Experts of a small language model.
Size: width 256, vocabulary 8192.
Experts: 64 experts in each of 8 layers, a sigmoid router, a shared expert of 128 neurons.
Training: a variant of Adam for the experts, 915M tokens, 3489 steps.
Below are experts of layer 6 (counted from 0) of a mixture-of-experts language model. Rows are named router (the router's row for the expert) and show model dimensions 0-255. Each number is 500 + 40 x the weight over its row's rms, rounded and kept within 0 to 999. Numbers have three digits each.
After each expert's rows: a language model's description of what the expert responds to. This comes from a sample of Wikipedia text that the model never trained on.

# expert 44
router:549563464509509500452573452479443489521569471535494534512530564458516462477478486466499483553546492541517557475526473515422490456454458556481542494498493451458439484479472495428472601488559554551411534491496590475542466498512603544496466546470516525489532485425425490471488531454477458535459525464524469496514523521461449500557510547565502503495535415551511567532542490433547487519451460411518515547502527516543578521530532447542507473479511497485540518571598469493512541532476455515564598470497430474444486444516493524549546553477534449493458596494498487545509428488537500568580450501511504486511522514462529508568532478516445499489499510536526505505467490528412508506470542498451457528501487501478505442495385507545512494543486431540498506504465479531501518488478421
What it handles: Countries, places, years

# expert 35
router:607472532547444502437592421415421446442581446546448526473527523477522506447428479480537515471496456430498512426470496480507521437475535494489553524500538444520479509405463487453512545423532563516467492462435544466523450552451586459481491512516518516483443481470418465489468532534467478519463503495483489489516445492506483440553501467515520489500495449526455610466547560485540451556482487431601486560489530533532489537487454521523441433521499525469524434544512457447496454487468490534545533533483491444470533446518533484488521498458527490506507548556507518536470513484536516530534501494513462510540516528489496457533474497465454538429498527545503447545496451516452520459399536510478456558523495510548532516489475548596535531475489479537453449501491478530432489495515401
What it handles: Names in taxonomy and proper nouns

# expert 20
router:549506474556506475463517462434453458479553449550468485506527505451565532429447446545441529538499460483565543488487491530515498487439502484529512470440550453505470503421513467441499495454557512549497478547469501350523479538467568521542462581537511558552478450450413462540524526501427503548497499543502434512490492555495449461527484532527507458502545432515499555464473498515555481552489526483476465554519480516525569507542540512582517441493504520513519440503602457537475439552476462512550584442555496435508513463486467512560501517417513512498515507518572538506514514476503538510528517488522525451540559466458504481484503597527477560441531522506522467555535531508511507459452511534469481541478501416489510480476465507531493577454506459607484496537506457529458442406494472
What it handles: Field and table separators

# expert 14
router:530507445560539469511547447481421437509533433512540507484530545427514518526477395508476513525525527491535490491495459491449524474435493426498554521430521493437504486429441477455500507465555579512421506492416569484518499479495520576476453542521531509506448467515456513551548560454488596514469507485490500484493449524499431488514489566555508496509477435508469557451490501450557476494486506438512464524467489526523452527473459468583503509524489480463550430512610421472461544552532533541567484370494480458559506495496525510502488550466511493471553518525455488565514488504505566501517521531527519504560506458481485480516498559496432563433556510472578518495512457544442553452451541501445444514457470495545500533518477542572523478500490524561501498492513456542493442441479405
What it handles: Locative prepositions

# expert 24
router:527542536516488489495536462495426493425529522508470536472488543488521516488466449536531522549568510429489508510510510537487510459447490512541550476493557453515494468511428525451530548484510531552452492483415533449498469568478556489475433519580509537515448517500456507520484511503416507513461527474469519448595475517499525446568465513527547512493506435560462536469521518448591456521451545487531478555517506489521460432478470474577497467535466506495562467554679434458489526539416479537524515463496505391504500439495526482518465479456530488504540505502471464531446506548533518504551501525475535541566552470444509449534495560534492559494504535484538502578529482575476526542471514532422450587506495493456500533448437490526494487467534425567482445550567513532453532480500470
What it handles: Titles and punctuation

# expert 56
router:569535473536409425455545412495501444482579468529465555504509476492468581467510441507525532528548505435522472505468457606453475469436491476577545481475519447479489496469473500474481533474569516532485536454441521439526513546442560457563470537505534472513476444482464534448486519497451569521487497503518443523501439514480444463504471486514505505522514437479487552480547542510458471496419508410535468535486498509573544533487488557522451532500516535443509462557518461496512417453500464526542513478473461507475508488474522498471518514469471532522589554473591481560508515447436528540551541612505428478507553510513486502575490544528505481522557508530490440497457527556430557462472600475448412556465526519518471516519438502513532480468490482514457502434490472528453517480494426
What it handles: Name-start syllables

# expert 25
router:562462508537492469457546428478496564462552417536520500514535523472519528486409443529563529509518454510497538525455461522494500437485438539569547488499505411551464494519492461472460552416504528505440522494442512447526473503466554537541429513470522493533448505394481532543511536508527546542492502491463417480536503492470521511539408531553516495485475457586479534426472532441504476526529515476514435540501559551566484481512456495540488478523484561484568514494617448496502475524464478475591483495481518467550555408518483513490483515496526572503534538492484461524501526477567500588504492610510445517501494507498574443515478496530460428478525503495539465487465455524496489545478553530472463533493509495528519481589449486483570531506464432561506459545491444588497480513552442
What it handles: Word-internal fragments, divider hyphens

# expert 1
router:578471479519507515458528486489426435454546417549473526505513505520479537484466464504504504525544470512465482448448486529498487448527506473524503492425499530458487497493459452465529601516504541486478538460407591445529480586434548517548447491474487544504471451478495533463418495483512551506485480457485509448502404508486466515574457513578488475509527480591470616524489565478553442488469515473552491546514515462527555515476475528518483472449487531481538439538500459528469472521527534559537514448496440399482540480478496498460574471445545566520564514479559524516454493521471549536543498501515449493493516512504535498506446503504453540513449474525547432497520502549451517485437603516409439576450531447533444481550421559578545483480510495546512483540481469494483453495455476
What it handles: Abbreviation capitals, parentheses

# expert 30
router:572512475507473494524564495496391478519561471507492507484547503469540494422457478494465449487541506474527467524490417468464504459438498515491526473494544436478460493511467441473497527569562492572395495590433555431502489557520546490516403551475463525480508454484438565480489488469507462530501528490543485547476472507495508469553492526536542534517527458609412569487544526440539426514511524511614452545472486557569528512456508522481477475416514492445592480523579503550498443507462492518528521504510440505461587496492526456486497571474474511407533517519562528484488488523487523547539527502525489583556550535544517485527524535505493535426521496571507492533473515523479519436507573537480447543453523459489449473520485518556510490534486489514520485516536580529546462458511483
What it handles: Mid-word consonant clusters

# expert 6
router:562548449506487453486519421479420539526527482551458536469505506444473521478437488523474556479548505492452439455515510525442466489427502556498506457440499463505502499456486476434484511481490600497510522536471539495523500608525534566498432494523480510473423467483479534465460550458482540552487485467513504497462444495511481516520412533540545481442548513512461555515521496477544483600503509428512444533522475488571514449536505586496499535530525503422567472520570523463455564451548525494581587490510477467510483524485532474526508516422540464508462526548518416558440523493453470502539581536503472503516539550471575548494461496516421524521539529546549474477427433525461512459471561492441457568473497476530518458537489489550498551440540428536563502471485453562460461498528489
What it handles: Biography career nouns

# expert 45
router:602495491554498494480560402516427464414551462515408527448462515466560493492436427574532543484495534486505484462472479531471437503480487499498516513516498413515530460419482456456529533476467558477463513507463528430496462538476548502500472542496516495465445472522491493469470532526478444519469579511507480529567457539521515450533501527521551481455499424532421557502539548462567437562489460446515466569544473480570496536506466485508482511478471483426548479485539467435470465540481511554568523508520499430497507459509521514526473506517560573442451520484494479482456500443525564522529518515496556521568573529518522483551550557450466553507561527533505523497441452534473595483451456527484421554519443479552536522562457527565502518537502443534521407536528534530474494502479489
What it handles: Words after proper names

# expert 46
router:560456533569472509464520451453483421504599451500517557494487513473469538454463509543514545496537495454466492472480526525480468500462468466473552528437585489490510466469475541436498601430521521484479469484439575420552522532456582496506461492473563522481522483457440498466448564497460532513480531492458449525490458487474450448572504552538570502475498467566463534488524491445538495531514471470611490580513507511566542522502492461536523411482460541411488445540561529487418489531461470509579537517513494439506491468491540443527548512462467503477466535500487490481461538501462551506523494507476504524548545495486501492502489487513471558450502503528506509477483450536434469500447489494483415627459460499467500525573453544600535459527514432569468552554469503555490507483549511
What it handles: Capitals and abbreviations

# expert 58
router:574535534562465480473594434468438462470520447557435525457465508486579575466466461531502497506527534470418508451480503556482556405475489497468515471453471511566519472381487471472509525506500513443441511454479573461575418552461567510538511522499533505510510521470469530475469529469478557486499485517491513524564462534449492472544498599552490468463545447582457554531529557463552460546517535448526490566509473518499509469488481538535483415455466455472546481524485504492507466499505471534563554500543471425550546516468535442460508476448507567449507458442515481542505532487492512505474566501520455520504543502498470491523457553483496545468499510528528446495492489537475542520491541520458523597469532438484548503545390514535464569512485466592446464542557535528502443482491497
What it handles: Math and chemistry notation

# expert 3
router:527486500521546482443532426438473552477553424517496522474502536477488535473459454485506535505519465507502465528517448521467488486470436436502523540483549489472477439435475511466440519492535537445452515475396523491539444512439540515490460559544521514511510495481482550540543525542499490499467476481504466467519489532541494464527477489546578465462505387487468571459465553445558456527493472460577501561512546526573486465468473457582477443494491484492594482535609440449479496531485506519545532369438472474533475497549529500450499594493555555511528507504516515511501553498502537499504512529491497468556536494502501504516528573497384563458489501474548497488514559523461586461475528535476445567475568505543519415527458527596574508486504529571512528539556461498491482502481467
What it handles: Prepositions before noun phrases

# expert 19
router:600512534506510538498492486445472480479548473494483540491521482496466560523469455472457550488471431408488528469511436530458549464462430579564527508517542453553504549476459487447490549550487601537508569508466570478503444550466543511458490511501509497473503488459538481552409571441515567513490445482530465510501437465479482480541443502509484499482485452462522568530533572480546480524476510496561518571494490462560481484555440525562458493507426477515531539499576424500495471476434482556532492409499485450541499470514513519556481505428502566501532492524543514526448499456500504526499468596551436436493556547456504517517498541539457550471517511542600484475528510522449481499496570512417458562464516434563498459583430505547559502465481504563501510518494519526495450519464498
What it handles: Hyphens and verb prefixes

# expert 50
router:546491461607475488487575471479436519462548422544483472452488514499564473461466455498506501476547504522552436497521437561462535487401541473535487484531469405516528451453482480377502495548520550499499453461461578439570475466458565521502508547495506548534480468525532494546517535518457482490466541493520487464478465509494491501495434501512526538511491478563423548519457523451517527552506523442558504496532522531501518517495456483514447479525492518374511420513584506510461412559459433468507573455450506491588551458488522537483507533479467501439504514502441494589499522519481520486538513547457500515498536489484480436525496551552522547464499543482491470478497465522426525474467579547438454524489501478500489525499433487554507491489504523628488485544437439505475448459531439
What it handles: Mid-word fragments, -ing

# expert 41
router:536514457545489460431571459481435495490559469503495552504473552493521514505440469509511546477554428481562436470453416560493488430489436488504483516458544474525474522514453472384505525501521483545477540433485593512528455510478579474536428527531446580457522465496490506543490548514483552507462460442479455494544466509484441504516513575500560426470526424527457594472562528435532442553483475418531489546545569569507468506530449478475473459501469512502544484541591463492476500529452546544515560508470451464477525478504506503557534559458539506502482531529526447491507521533485568512506484596525480498515507469494543415509475474460488512447522543483512478542511528567479487498478550560453482550452507445485517504596454509524553509480547499602495514542527469557469488496494461
What it handles: Articles and table starts